Below are experts of layer 6 (counted from 0) of a mixture-of-experts language model. Rows are named router (the router's row for the expert), down (a neuron's output weights, with its number) and show model dimensions 0-159. Each number is 50 + 15 x the weight over its row's rms, rounded and kept within 0 to 99.
Before each expert's rows: "raises" lists some tokens whose logits its average output raises strongly, later layers aside. This comes from a sample of Wikipedia text that the model never trained on.

# expert 23
raises: "2", "1", "5", "3", "4", "6"
router:17 48 55 16 50 61 26 70 68 59 47 40 57 29 39 77 37 61 67 50 37 58 51 46 56 43 42 57 70 64 65 62 70 56 12 57 67 76 24 69 40 33 49 69 27 46 63 65 51 50 49 52 59 52 56 30 45 81 45 71 52 51 63 45 56 48 51 30 14 31 66 66 50 59 49 38 63 44 68 53 47 49 50 43 49 49 47 57 74 33 70 68 28 56 61 24 52 67 28 50 32 62 44 27 35 72 45 64 42 50 15 23 31 31 44 73 26 64 67 55 35 36 47 43 40 50 69 35 53 50 39 53 89 51 38 35 52 31 40 73 54 58 54 32 62 33 56 52 72 41 42 73 76 40 50 69 52 56 48 54
down2:51 70 49 58 55 51 80 54 48 70 70 73 45 40 55 58 32 37 72 56 42 45 44 62 50 24 55 51 67 36 29 52 49 32 66 46 61 85 52 54 30 38 31 79 34 45 52 48 37 46 50 53 68 49 38 36 49 64 28 60 57 49 26 51 56 37 39 59 62 52 65 20 22 44 58 50 44 20 62 59 65 59 88 50 64 62 43 59 40 11 58 64 37 62 41 92 35 36 25 68 73 53 56 65 57 51 40 47 47 59 46 53 63 17 66 61 49 38 77 54 52 54 58 26 43 60 27 50 58 74 00 57 48 30 53 31 54 76 49 53 56 53 72 41 58 61 48 48 72 47 65 71 45 67 49 28 57 57 50 41
down3:45 53 38 36 42 19 57 57 87 77 40 26 70 69 53 50 26 34 42 38 49 40 51 52 52 50 48 44 46 62 31 53 25 59 41 60 76 65 40 54 47 66 53 56 84 49 46 49 70 51 27 57 36 48 27 53 66 53 46 50 37 54 84 23 40 51 41 63 42 58 43 60 54 60 45 43 25 69 48 42 61 38 45 34 26 51 61 43 72 60 69 63 23 66 64 53 44 57 48 29 70 54 36 42 72 51 44 55 37 56 35 28 47 65 56 83 61 68 47 51 33 71 32 56 60 67 99 38 80 60 66 35 38 61 44 35 46 43 46 76 45 52 12 71 57 48 65 30 47 37 30 37 47 59 65 67 66 50 49 23
down4:42 28 35 29 39 56 51 81 32 48 15 58 45 78 40 66 45 59 42 53 64 48 67 44 29 56 60 59 46 54 28 17 43 49 50 57 45 34 61 36 31 48 47 68 28 24 38 45 77 53 54 68 67 28 32 38 43 19 46 47 51 39 75 61 56 63 65 72 87 61 77 35 51 58 66 50 32 46 51 60 49 65 65 33 31 50 63 57 58 54 41 65 47 53 42 81 55 56 55 89 51 50 52 56 75 41 33 67 64 53 39 59 38 66 54 47 62 61 51 47 32 31 37 59 64 57 77 52 34 53 17 64 70 49 61 66 61 44 24 18 23 55 39 67 53 63 38 34 44 54 68 34 63 29 46 49 69 29 40 65
down5:43 76 56 47 55 36 34 63 46 41 64 46 48 45 55 48 53 78 37 40 73 40 33 67 32 69 28 42 23 46 70 27 53 50 34 45 18 31 59 51 49 66 67 59 55 36 41 66 61 68 26 24 48 47 32 42 21 51 33 45 42 45 50 51 31 21 53 35 36 72 44 60 52 51 56 55 28 57 44 41 31 42 19 29 22 52 94 87 68 35 51 31 65 50 48 69 75 43 41 41 61 39 55 34 68 38 52 47 20 42 70 63 49 80 63 54 79 60 51 58 39 48 73 42 39 60 35 31 67 52 58 34 59 54 62 53 65 52 46 55 64 39 65 41 70 63 44 55 46 38 46 29 63 51 69 22 31 45 73 42
down6:38 58 46 66 41 62 58 41 57 56 36 73 58 45 61 51 45 29 47 67 55 76 54 49 18 42 47 41 22 59 25 51 28 70 60 42 52 32 62 41 60 45 67 60 54 56 32 72 49 49 18 31 77 22 33 67 64 50 52 44 45 82 80 46 55 82 45 72 56 44 17 53 40 48 45 48 32 54 39 45 20 41 36 42 40 65 69 41 16 56 42 34 61 53 60 42 41 48 70 39 32 48 26 55 20 63 58 32 58 40 90 69 55 57 67 26 32 63 40 56 50 61 26 41 64 35 16 40 58 45 46 51 39 53 80 37 56 46 11 56 57 58 35 46 53 61 39 50 62 45 56 39 60 63 40 42 74 55 50 61
down7:55 66 42 51 50 36 41 62 28 51 60 52 46 39 37 26 24 58 59 30 58 51 49 36 58 59 61 25 48 44 40 10 29 83 72 13 53 59 46 43 87 42 59 40 63 51 58 25 48 63 52 77 72 71 14 25 09 32 59 22 43 65 80 63 35 40 35 45 37 60 65 64 30 51 69 32 46 51 57 46 50 56 39 38 46 50 29 44 51 68 59 34 50 46 80 48 67 47 43 39 36 40 46 43 40 54 33 54 59 58 34 55 34 35 46 18 61 13 44 41 68 37 55 70 42 52 40 62 69 48 37 61 38 40 45 38 57 75 60 47 73 44 42 65 57 57 64 41 71 63 51 64 64 49 37 59 34 46 37 48
down8:49 74 56 41 57 33 48 58 76 25 66 45 17 55 72 44 65 41 50 26 27 66 91 57 57 34 63 40 32 70 61 30 39 67 32 50 56 55 21 48 50 32 53 57 47 54 63 41 18 47 76 34 60 70 48 33 44 25 68 47 28 53 50 14 42 31 54 41 65 47 45 30 53 45 33 38 55 65 49 66 33 36 69 40 79 48 28 53 55 44 60 53 59 47 45 55 62 23 62 22 71 42 55 69 42 32 20 28 54 66 59 35 31 54 60 21 48 42 55 24 49 52 66 66 49 28 34 49 57 38 36 41 47 56 54 47 64 48 33 25 39 54 40 28 47 65 39 77 70 41 43 54 50 47 49 15 41 44 57 60
down9:45 57 15 69 43 27 58 61 52 57 36 50 68 63 52 46 61 50 81 14 40 34 33 46 47 25 36 35 48 32 42 47 20 43 64 34 36 52 68 20 35 60 12 45 60 38 59 53 47 59 69 42 55 48 46 24 42 61 54 67 60 35 53 65 72 47 65 64 48 61 44 49 59 43 51 39 38 89 57 40 55 55 48 18 63 39 34 53 24 64 47 39 63 31 46 45 52 63 41 30 61 69 25 51 62 81 90 54 74 34 38 41 60 55 51 50 41 32 45 47 54 65 47 37 36 70 37 54 51 36 61 15 45 40 55 43 60 70 57 21 50 51 36 24 47 23 46 40 54 52 24 52 30 64 37 37 34 55 62 26
down10:18 60 36 38 67 44 65 45 23 42 55 44 67 65 17 41 43 50 66 54 61 51 56 53 94 64 58 66 79 43 54 44 37 74 87 73 53 50 39 62 69 57 76 58 66 59 69 67 42 36 60 70 72 36 43 54 66 68 49 44 55 21 59 47 54 27 43 55 40 41 55 54 32 46 76 46 49 57 61 58 47 46 21 63 33 39 56 68 92 46 55 20 37 63 57 50 49 45 05 65 16 35 29 32 52 59 50 40 34 69 53 49 58 37 44 33 44 37 47 29 70 41 64 65 48 49 53 49 36 33 46 63 47 13 31 52 47 47 51 62 46 44 44 63 76 53 59 52 48 55 55 52 37 59 62 63 49 28 56 69
down11:94 58 35 41 49 54 61 40 48 44 64 49 43 62 61 26 65 16 43 74 55 58 34 66 46 75 69 48 39 39 50 43 54 59 79 63 30 38 68 45 43 53 43 51 56 63 41 60 36 81 79 43 26 47 61 37 62 39 82 32 48 48 55 47 44 56 55 49 63 59 38 45 35 21 72 54 29 99 44 39 53 39 60 26 80 57 33 48 57 48 51 52 57 62 46 67 62 43 61 51 40 57 32 42 43 18 52 49 39 47 69 17 65 69 24 39 44 54 46 82 31 59 60 65 67 51 82 23 54 68 42 37 54 34 50 47 60 53 28 35 52 57 32 48 41 73 64 46 32 51 49 48 26 62 65 36 58 65 55 36
down12:70 72 50 48 38 50 74 77 61 66 51 24 52 22 55 39 39 39 51 49 42 42 49 29 46 41 41 52 34 20 54 55 50 36 55 44 24 36 56 50 52 41 38 50 43 64 46 77 48 51 62 72 49 99 43 51 43 61 42 41 54 52 75 57 49 54 52 36 72 32 63 43 51 34 59 40 52 54 65 55 39 26 46 66 58 39 46 40 48 52 54 59 45 68 50 69 37 60 65 38 46 52 28 27 44 24 18 41 57 65 46 52 18 57 17 40 36 45 37 73 45 70 80 34 31 53 57 42 55 45 58 48 42 23 67 33 63 76 62 65 25 50 30 40 35 35 36 79 69 64 34 41 73 28 55 42 66 81 42 31
down13:55 71 65 54 44 38 59 65 89 37 39 54 71 60 39 66 46 47 40 67 46 50 54 44 60 43 44 73 87 63 50 25 69 73 38 40 51 69 40 50 99 45 69 39 38 38 56 68 43 33 44 73 47 61 39 36 39 35 45 60 50 65 53 54 36 78 30 40 34 61 42 25 57 58 72 38 60 33 65 56 79 62 52 41 49 40 58 58 49 86 40 65 62 38 74 48 76 48 32 58 37 66 54 20 50 37 41 54 66 26 63 41 56 74 44 58 53 57 55 37 69 68 34 41 78 50 64 22 55 35 65 40 74 64 44 69 39 58 72 63 57 58 65 47 28 47 61 44 21 52 50 55 60 43 31 30 73 42 53 49
down14:48 31 62 52 51 44 28 50 42 51 51 64 74 34 55 66 38 32 42 80 67 55 57 45 46 50 42 51 27 33 38 76 26 48 55 58 66 49 68 72 82 18 46 57 58 59 35 54 56 21 46 40 44 77 26 31 46 59 33 43 45 25 73 81 43 20 65 47 52 62 55 59 35 60 58 24 45 30 72 63 35 54 64 30 60 49 33 62 63 46 56 54 53 23 46 21 59 37 38 35 72 31 59 55 70 48 54 78 60 41 52 64 21 31 57 61 31 45 42 71 60 39 52 41 70 50 41 55 52 57 37 59 51 52 42 71 37 50 46 57 48 69 25 48 52 60 69 27 36 36 47 55 60 44 68 68 13 76 65 79
down15:57 55 55 63 50 60 48 24 66 45 56 27 27 46 57 76 50 34 63 53 40 42 59 44 32 62 42 46 37 70 32 44 32 46 43 56 51 54 61 40 64 53 59 48 32 53 44 74 36 63 57 48 75 66 48 73 49 25 23 41 66 47 03 43 90 65 36 50 28 49 74 53 37 50 45 52 35 47 66 50 53 46 49 50 86 44 54 28 61 55 51 47 17 49 44 43 62 07 45 66 48 30 49 63 56 58 57 52 38 31 69 37 61 38 55 61 43 53 52 40 89 45 68 26 56 73 17 30 64 70 08 37 47 54 71 45 54 53 61 59 63 54 53 50 73 25 46 41 38 40 42 53 22 44 47 22 53 54 55 58

# expert 14
raises: "\n", "M", "L", "D", "R", "V"
router:44 44 48 25 67 44 40 49 61 43 59 20 51 48 25 78 33 49 51 54 67 76 49 31 55 29 42 87 70 52 75 53 73 54 45 60 79 70 33 72 52 37 46 62 42 49 71 57 38 48 46 58 55 53 61 46 35 66 46 69 48 61 48 53 47 58 59 46 25 48 61 60 46 66 37 49 48 43 69 74 23 34 30 47 47 47 44 79 72 47 55 64 28 62 80 30 43 63 36 54 60 74 40 23 39 66 41 76 41 32 46 29 27 24 50 77 47 51 66 71 39 30 60 50 45 66 75 40 36 49 40 53 89 33 42 36 50 38 48 53 56 53 78 25 66 40 41 48 73 39 39 74 52 42 55 58 22 52 53 29
down2:48 44 48 35 39 42 57 08 41 42 83 52 54 61 28 62 84 67 32 65 49 45 57 47 59 63 50 57 72 75 80 48 88 62 37 35 47 69 42 34 54 50 66 54 51 89 53 62 77 50 64 22 48 38 22 50 43 51 28 64 42 57 41 34 49 61 46 40 36 71 55 41 80 36 51 43 55 31 46 57 42 30 61 56 58 39 58 54 43 45 39 70 70 34 30 58 69 09 49 64 67 72 29 60 47 44 47 60 49 46 53 45 75 50 43 58 56 28 45 33 66 63 52 63 41 48 73 46 31 67 40 47 43 56 49 66 46 30 40 13 58 34 43 23 51 46 55 25 47 60 51 34 70 49 37 52 70 53 38 78
down3:57 45 67 48 33 48 53 01 52 52 67 54 75 39 42 54 27 56 54 39 88 46 69 46 40 75 43 67 51 24 53 33 54 40 55 78 39 59 33 68 40 36 46 35 73 52 57 45 58 65 33 43 66 59 44 48 68 72 59 36 57 48 73 44 68 62 41 77 46 35 47 43 35 57 65 52 58 77 50 77 58 35 36 39 63 41 87 49 88 52 23 59 69 63 61 51 63 40 54 40 34 44 61 62 45 62 64 57 36 49 83 61 57 54 51 61 50 47 52 34 38 51 59 47 62 11 49 53 49 62 38 24 66 58 59 59 49 33 70 46 47 79 52 54 72 57 70 22 66 28 55 60 48 50 57 46 56 12 47 73
down4:53 38 23 19 27 33 52 42 59 40 44 29 35 58 46 41 45 39 51 43 36 43 66 65 66 44 59 64 44 49 33 52 35 54 64 30 31 77 34 34 63 76 41 34 63 62 55 60 64 57 29 27 41 49 53 47 53 57 40 28 54 66 49 28 52 52 12 66 39 36 56 58 22 32 67 72 25 42 32 48 55 46 67 54 77 38 54 58 58 45 50 43 45 70 32 28 36 61 74 48 54 70 53 41 39 33 41 27 41 38 31 72 31 80 65 36 48 47 52 43 92 38 35 65 53 42 66 41 59 51 46 19 44 36 68 37 57 40 39 78 60 35 53 26 66 68 44 50 39 33 46 10 72 46 52 51 38 39 22 54
down5:57 41 50 47 56 30 44 57 28 44 40 64 41 59 56 43 36 49 34 60 30 46 41 61 54 70 44 70 42 63 81 35 31 36 57 51 53 33 69 27 53 67 41 54 99 41 50 52 53 55 70 25 61 41 23 56 48 45 66 57 62 52 61 67 21 60 48 81 33 90 53 59 50 09 45 37 29 58 38 37 54 53 31 59 48 31 61 63 77 54 61 53 50 49 55 76 58 54 49 65 38 39 52 41 40 32 46 36 60 53 45 42 47 47 41 68 41 47 50 33 50 47 61 56 46 60 36 32 21 27 54 52 64 29 05 41 48 28 70 17 46 38 31 27 30 58 53 53 54 49 52 70 62 62 50 29 62 77 62 30
down6:48 62 39 48 37 35 64 81 69 52 55 51 45 38 51 45 39 22 65 42 63 32 49 20 55 50 48 70 45 45 54 72 33 36 43 39 21 50 85 81 28 38 59 31 60 31 53 42 58 38 56 39 53 45 37 67 76 61 29 71 32 46 60 46 44 74 32 49 59 68 59 53 50 08 58 71 31 49 62 30 47 67 30 44 74 48 57 49 47 56 69 55 58 68 48 57 52 39 36 45 27 64 78 45 57 50 41 25 54 59 51 42 45 26 54 63 48 54 70 61 50 70 50 59 76 59 68 73 29 50 54 36 33 77 60 76 42 21 68 57 56 47 30 02 49 29 56 47 52 47 70 66 32 47 43 59 62 31 60 42
down7:75 45 24 60 48 75 63 56 48 69 30 72 29 53 42 71 48 67 58 55 46 36 46 66 63 21 61 41 32 49 50 36 78 83 75 40 63 44 56 45 51 61 41 54 47 59 48 49 58 56 44 70 48 76 34 65 51 38 28 40 70 61 47 42 48 59 24 71 33 35 46 63 41 81 67 33 58 65 99 34 37 66 73 57 47 59 63 76 63 24 56 36 54 57 45 53 37 39 74 50 62 16 49 47 40 39 44 66 25 65 22 95 41 50 38 64 42 32 56 45 53 41 55 55 41 26 38 38 62 57 37 60 38 45 54 47 47 49 44 37 31 43 51 59 43 51 48 69 22 52 20 54 46 42 73 43 44 39 49 44
down8:39 41 57 59 42 66 59 29 28 53 48 48 30 41 48 46 27 44 29 58 29 59 48 07 49 65 68 66 62 46 37 45 62 55 49 21 51 71 52 58 46 64 49 30 44 43 57 50 44 36 69 74 68 29 72 68 31 70 35 47 31 36 54 44 63 55 55 67 12 58 87 67 29 35 53 76 68 45 59 68 56 61 54 45 53 69 55 49 78 52 50 65 48 64 48 28 86 65 68 59 29 44 75 59 43 48 32 57 44 46 39 78 45 78 46 65 48 50 57 44 46 88 45 52 40 35 34 42 34 40 35 68 46 77 27 51 17 78 61 61 40 69 68 53 44 55 51 63 45 53 39 60 49 34 41 50 39 55 69 69
down9:71 21 52 41 61 76 38 35 52 37 33 43 41 41 70 53 28 53 50 56 46 67 62 57 60 54 46 56 62 41 21 47 54 61 34 48 50 28 43 71 39 57 59 39 56 43 31 61 56 32 62 31 33 76 54 39 59 44 53 37 51 66 53 24 52 21 51 58 41 22 32 64 54 60 58 66 70 63 26 40 78 38 51 38 74 35 30 58 34 73 56 60 30 68 34 42 39 40 27 32 31 37 61 76 35 41 36 51 16 69 48 49 53 85 49 53 46 37 60 48 78 34 70 70 42 29 79 59 55 67 67 45 71 49 43 75 39 42 44 60 45 25 36 54 52 56 38 51 65 22 45 79 48 64 43 57 45 17 41 27
down10:19 33 48 82 70 55 58 50 58 51 26 51 61 41 27 72 78 34 69 38 35 77 73 80 31 35 32 43 51 47 70 38 39 50 39 64 34 72 47 52 56 57 40 51 41 39 38 48 23 44 48 63 44 35 40 46 40 39 61 64 48 55 20 76 68 49 49 54 49 37 47 66 37 48 66 38 27 44 61 58 28 43 56 45 56 51 71 45 32 48 19 57 45 16 35 35 34 54 40 23 39 58 56 34 54 55 36 24 83 67 63 55 54 37 60 27 55 44 09 25 43 48 35 48 52 45 31 32 31 69 47 23 23 37 60 51 41 34 69 58 57 48 54 41 40 54 32 41 35 63 64 48 56 53 83 54 70 42 67 50
down11:37 47 26 48 54 61 18 52 56 51 74 56 15 49 50 53 36 53 68 87 48 79 56 41 34 36 51 50 54 59 39 42 43 67 39 15 68 53 50 60 63 30 50 38 66 43 37 45 49 44 39 56 22 38 60 71 37 59 45 42 58 75 45 32 52 68 61 24 80 50 52 76 82 58 35 67 71 65 51 42 64 50 66 59 55 40 50 99 48 41 60 39 49 19 55 52 32 42 71 69 48 67 47 36 58 59 59 39 35 43 43 48 44 77 52 30 40 57 86 50 47 56 49 37 66 56 83 38 45 35 29 46 75 63 57 64 56 54 47 64 50 63 41 84 50 52 64 66 41 50 46 37 43 69 56 54 63 47 46 26
down12:19 52 55 31 52 28 59 27 55 36 41 52 45 52 52 60 55 42 99 36 49 62 44 46 19 32 62 60 50 48 67 69 59 46 52 56 52 51 43 33 64 61 44 67 57 68 53 42 45 53 67 20 80 12 47 52 39 53 37 41 46 56 39 55 47 70 76 59 41 34 23 61 38 62 52 51 68 51 49 48 48 49 60 61 34 20 39 72 42 61 46 42 51 66 25 79 58 41 58 45 82 45 35 56 47 06 28 72 53 51 15 36 45 54 55 31 49 59 67 55 23 25 47 46 71 40 29 49 46 47 26 46 61 67 64 28 63 25 57 40 31 52 60 49 46 45 66 56 22 39 41 32 34 32 67 30 48 51 63 40
down13:61 50 45 57 38 53 43 56 60 70 78 69 56 40 70 57 44 41 80 42 53 46 33 38 31 38 52 24 60 51 34 46 39 62 40 67 44 59 45 57 45 36 73 30 30 76 22 80 45 24 70 46 34 37 70 43 28 61 40 33 12 58 50 33 27 54 34 32 64 72 71 54 40 56 72 68 48 48 44 56 69 58 30 42 64 77 53 62 48 46 41 33 71 73 66 53 54 68 50 64 31 70 16 54 60 26 80 25 62 44 57 39 32 30 50 53 44 66 73 53 54 33 51 56 39 25 45 46 73 55 23 44 33 54 70 57 71 46 40 55 50 27 54 69 54 55 48 49 21 46 34 37 41 48 31 27 57 61 47 55
down14:76 40 23 30 64 63 63 68 38 41 31 73 47 58 59 39 36 72 67 16 55 33 44 41 61 52 53 52 17 35 31 52 33 66 52 44 29 30 31 58 41 84 37 43 83 45 45 31 69 47 78 56 47 48 40 54 64 52 53 49 47 15 58 34 44 70 52 51 36 62 36 63 57 16 41 44 56 64 54 60 65 60 51 63 55 39 53 42 58 68 35 59 53 44 12 52 68 50 20 33 78 45 77 47 45 38 71 58 31 54 39 50 36 50 38 72 54 53 42 47 20 58 32 37 51 66 38 43 66 63 78 57 43 42 75 60 36 49 47 72 36 36 46 69 39 32 48 52 64 61 50 46 47 59 58 36 11 45 59 73
down15:54 51 49 67 50 64 29 64 44 36 54 61 49 35 42 56 54 77 54 40 51 68 36 51 35 47 36 61 75 27 38 49 43 74 58 44 47 44 44 36 66 25 82 62 21 17 69 59 79 47 44 31 37 63 76 39 62 64 47 57 53 16 86 67 40 49 55 45 58 49 54 80 78 67 24 68 44 53 35 64 72 57 16 47 66 36 45 77 57 31 70 53 44 31 41 61 58 62 17 75 78 54 50 37 67 56 40 43 64 65 68 50 67 37 46 54 53 59 53 43 46 71 38 27 56 54 47 40 54 63 30 45 79 60 39 54 49 42 45 51 35 48 56 74 48 24 54 56 48 56 41 53 22 72 30 48 32 43 58 70

# expert 16
raises: "9", "0", "8", "7"
router:54 43 32 33 56 46 38 50 65 48 48 43 60 35 37 70 26 58 51 62 49 75 46 59 69 36 60 82 89 56 52 65 59 66 37 63 87 64 21 57 37 41 54 67 40 63 67 60 46 47 37 51 51 55 62 40 39 78 37 54 48 63 53 48 65 72 54 35 34 17 76 53 35 65 51 47 58 45 51 45 29 37 34 37 58 61 45 67 47 47 60 68 53 70 57 14 37 53 40 66 44 76 40 25 32 73 45 75 31 36 39 42 09 40 56 75 30 58 48 51 45 22 45 27 32 81 80 46 56 48 47 48 85 40 39 42 58 31 49 46 53 51 63 39 80 34 46 66 66 45 41 66 68 44 52 43 51 53 61 49
down0:44 60 63 57 53 99 54 37 27 45 56 58 59 44 57 55 76 63 46 37 72 41 63 56 30 60 75 65 37 29 47 42 39 68 73 41 32 55 75 66 58 76 23 64 53 57 46 74 61 51 47 59 51 76 75 68 56 53 65 37 33 45 33 42 24 19 51 49 71 46 41 54 57 37 49 30 29 44 56 65 76 54 53 28 38 84 51 43 54 30 55 46 41 43 50 45 47 35 28 48 46 28 58 63 76 52 42 77 58 55 60 61 55 47 57 62 47 39 39 37 60 50 77 38 39 52 37 47 67 37 52 19 61 41 54 49 46 30 47 64 26 50 61 40 49 49 35 72 64 51 76 38 72 81 32 36 46 26 60 49
down1:20 61 31 51 63 32 60 27 60 50 52 55 63 59 30 49 53 48 25 66 62 47 42 65 43 33 38 51 40 74 43 38 45 74 50 64 77 40 58 53 49 68 47 53 65 46 44 26 43 48 21 24 50 55 22 57 51 49 70 63 55 19 44 25 77 47 48 53 26 53 35 56 41 52 33 43 46 35 36 26 47 41 57 37 23 75 47 60 50 65 70 55 54 47 23 56 37 57 50 54 59 33 41 48 51 56 79 37 67 57 58 35 35 29 47 55 57 57 64 74 72 33 59 39 55 66 52 58 79 24 72 44 67 62 46 32 10 46 48 25 83 71 55 17 53 29 25 37 66 71 62 47 64 68 67 47 36 50 41 52
down2:50 42 77 33 98 35 44 69 45 46 43 77 73 51 56 30 76 59 65 57 39 58 48 47 66 59 58 60 49 71 38 29 59 28 44 46 38 43 65 45 68 40 65 75 41 52 61 47 61 34 41 41 60 63 28 59 53 68 40 33 69 17 36 45 51 59 41 62 63 75 70 78 52 34 45 56 59 27 59 42 67 89 36 52 57 33 81 74 49 51 49 44 38 76 55 51 42 40 67 66 57 65 46 34 44 36 32 32 36 62 58 65 39 67 33 40 44 67 26 52 55 54 62 49 42 31 37 77 46 39 52 62 74 20 19 62 75 49 51 54 31 34 45 57 67 57 54 39 51 47 42 41 43 71 37 52 90 49 47 56
down3:34 39 39 67 29 79 66 45 67 41 20 36 54 36 65 41 56 56 56 47 28 76 40 35 41 42 64 38 69 57 65 51 45 35 51 62 50 49 56 63 42 65 67 29 50 55 65 29 45 65 90 59 20 54 38 52 53 34 40 25 49 59 43 47 43 58 37 34 69 37 64 43 26 51 46 49 43 55 76 53 77 39 88 53 68 11 36 38 36 44 60 39 54 38 43 51 46 38 68 42 53 38 81 31 49 19 57 47 28 36 62 45 56 61 44 68 63 62 52 26 53 82 64 75 37 55 74 48 88 55 22 28 56 56 67 73 48 55 53 63 57 45 39 25 50 70 65 48 50 32 31 57 44 50 38 47 40 61 67 45
down4:20 83 44 46 47 39 66 69 57 68 78 62 23 53 66 61 46 73 42 54 40 54 49 69 30 41 61 41 52 31 57 47 72 92 70 34 41 45 70 45 32 42 66 58 59 42 16 42 22 65 64 51 42 47 52 49 65 29 59 37 46 41 59 45 79 42 56 42 48 36 30 55 53 60 57 40 53 34 76 62 59 47 72 45 49 50 52 53 54 63 48 39 52 35 39 55 51 41 52 43 59 43 46 57 54 53 44 47 51 33 38 42 56 45 57 67 59 43 60 43 64 64 50 45 21 32 52 63 40 40 48 41 34 60 53 62 81 22 30 35 09 29 65 44 51 72 56 48 48 58 65 82 20 33 11 45 92 41 27 23
down5:63 39 55 53 46 37 46 63 60 30 66 36 74 63 41 63 67 63 54 48 32 53 64 60 75 45 69 43 56 70 67 60 64 57 32 39 61 45 38 40 43 67 65 56 59 61 53 63 59 63 49 17 52 52 44 61 60 57 70 40 27 52 23 56 16 37 32 29 60 25 57 36 50 41 60 45 42 28 65 53 30 87 60 81 32 52 45 37 38 34 63 44 45 55 40 71 76 63 63 67 53 55 26 31 31 49 40 34 39 85 69 38 51 70 62 70 50 79 48 77 57 61 55 66 38 35 41 68 77 42 42 26 55 51 39 71 50 44 62 13 70 42 74 31 57 40 48 42 24 43 35 43 46 68 54 56 25 60 68 49
down6:40 86 45 55 74 73 48 42 50 38 42 70 41 59 57 33 68 62 74 59 57 60 65 54 50 45 75 57 70 41 55 66 54 44 59 53 75 33 15 80 42 52 49 50 99 59 56 29 52 49 65 48 76 50 52 44 41 62 39 50 60 30 32 35 46 48 51 18 61 44 65 51 58 38 63 73 74 37 33 61 43 46 80 50 68 41 40 66 33 67 45 47 82 50 36 70 68 66 51 54 48 56 44 40 27 47 24 57 49 45 78 21 52 55 49 32 47 72 28 60 44 50 60 59 60 48 32 60 15 54 66 36 43 48 60 59 46 51 40 51 35 29 56 38 49 49 37 60 53 37 45 38 19 41 26 28 50 69 36 64
down7:48 52 51 78 57 50 47 64 64 36 45 26 24 49 68 43 39 60 69 31 37 64 54 33 53 41 51 38 85 50 87 58 47 36 34 55 68 19 58 71 54 40 60 48 71 29 41 39 44 56 40 52 25 67 41 46 30 42 37 33 15 56 47 58 34 40 50 45 50 34 60 68 76 60 49 53 62 43 84 57 27 43 56 22 42 47 74 60 50 18 64 51 58 72 55 61 52 40 35 50 38 81 50 50 64 30 57 30 53 61 44 40 58 37 67 50 47 42 31 37 71 39 38 52 51 62 64 14 46 80 45 21 49 52 54 70 60 56 75 41 12 58 54 58 39 53 46 61 19 54 55 38 47 35 39 68 43 55 37 20
down8:57 26 61 34 53 38 52 56 41 31 42 78 71 42 52 76 57 57 46 73 22 48 42 43 45 51 53 40 36 46 43 73 49 48 63 55 46 55 58 59 43 62 60 53 49 77 61 42 62 55 44 59 52 63 41 52 45 18 70 51 67 55 31 43 44 96 42 34 84 43 80 26 29 60 52 72 32 61 68 48 44 54 68 53 66 56 43 85 52 56 41 38 67 41 42 75 41 56 32 95 42 49 69 43 54 49 67 37 58 49 52 61 48 47 48 55 44 44 54 80 46 87 49 43 51 65 78 41 61 83 29 71 34 59 47 54 20 43 54 35 52 62 31 66 58 50 73 42 41 65 63 48 57 81 54 27 39 75 61 37
down9:45 35 78 48 57 39 22 63 63 41 57 36 60 35 69 60 70 24 65 32 36 32 64 46 35 53 56 36 51 68 34 51 43 21 58 36 39 56 67 41 57 70 43 58 40 58 31 59 57 54 60 51 65 62 33 63 43 45 45 39 58 47 41 67 65 15 43 42 51 77 42 62 66 43 62 40 57 61 75 10 61 62 30 38 35 72 70 49 69 51 42 39 63 57 61 48 31 45 46 59 53 45 55 38 57 36 35 23 27 46 47 74 65 48 40 91 29 56 70 76 57 57 55 50 68 68 74 52 36 57 55 42 48 54 46 50 67 61 64 69 71 43 60 89 52 92 68 52 43 45 17 51 69 46 18 49 54 66 52 54
down10:37 46 44 53 43 39 50 43 55 79 49 45 31 51 72 48 27 60 21 76 30 70 29 73 39 35 51 72 75 45 37 42 61 26 44 43 32 31 79 48 88 59 43 26 69 77 50 50 20 38 49 58 26 42 78 77 43 57 61 40 55 37 18 44 53 55 43 19 38 43 51 44 56 60 54 47 52 41 35 51 47 77 34 53 48 27 81 63 73 79 35 46 82 40 76 71 59 27 39 46 51 60 55 40 44 54 16 51 79 51 36 47 37 43 39 64 51 57 51 64 34 39 62 39 59 38 45 59 57 64 50 47 62 50 37 51 67 36 54 52 44 64 44 24 59 54 65 59 29 48 57 43 17 60 38 51 39 55 63 42
down11:39 43 73 61 56 41 27 41 49 42 62 59 44 25 45 47 54 50 49 41 36 65 72 33 59 44 78 49 56 36 43 55 25 52 54 56 62 81 54 58 23 70 47 49 35 46 35 28 51 39 69 27 87 43 74 65 36 47 46 48 43 68 62 79 41 26 60 33 62 36 30 42 64 54 49 49 51 49 65 46 30 61 50 48 75 54 43 41 49 56 24 37 61 40 43 51 76 07 46 60 70 40 48 54 57 37 38 78 65 55 73 42 56 39 77 64 68 52 56 77 28 60 45 35 74 38 37 18 28 37 65 47 48 43 50 62 53 80 41 68 40 24 52 41 32 64 27 22 51 47 47 49 40 49 66 46 34 88 50 42
down12:57 42 44 49 41 57 53 48 39 39 40 54 40 22 71 64 62 55 38 33 59 53 50 27 35 47 37 65 55 56 62 46 54 25 35 59 47 62 17 53 58 22 28 76 25 72 68 36 49 29 62 40 30 56 39 57 35 80 39 56 45 51 39 48 51 35 39 53 40 56 57 38 51 51 56 45 46 48 82 55 37 48 76 50 59 16 68 54 32 69 59 51 55 59 36 44 68 58 58 64 55 60 33 38 73 85 55 23 63 48 43 54 36 66 34 37 56 62 29 28 68 21 39 57 88 37 75 18 39 71 30 43 62 43 53 77 63 61 50 62 64 25 50 18 56 48 48 33 72 25 43 58 64 58 58 27 42 66 35 38
down13:60 34 32 65 52 35 64 39 66 26 36 38 33 39 53 17 57 54 33 57 39 53 38 19 50 64 53 43 58 37 38 55 57 39 44 39 47 68 76 72 57 77 27 31 59 53 55 56 48 69 40 15 44 42 45 54 41 22 65 64 54 50 47 55 67 14 66 35 44 70 33 47 50 27 51 85 60 72 63 53 48 58 42 01 49 42 54 45 67 47 55 29 58 53 54 60 15 70 49 79 61 47 47 24 49 69 85 60 67 69 58 41 82 31 38 36 55 60 61 54 73 67 49 53 33 57 47 46 47 70 51 48 36 37 38 62 58 53 84 42 42 45 79 57 48 57 67 52 40 34 56 52 44 37 45 58 60 56 33 38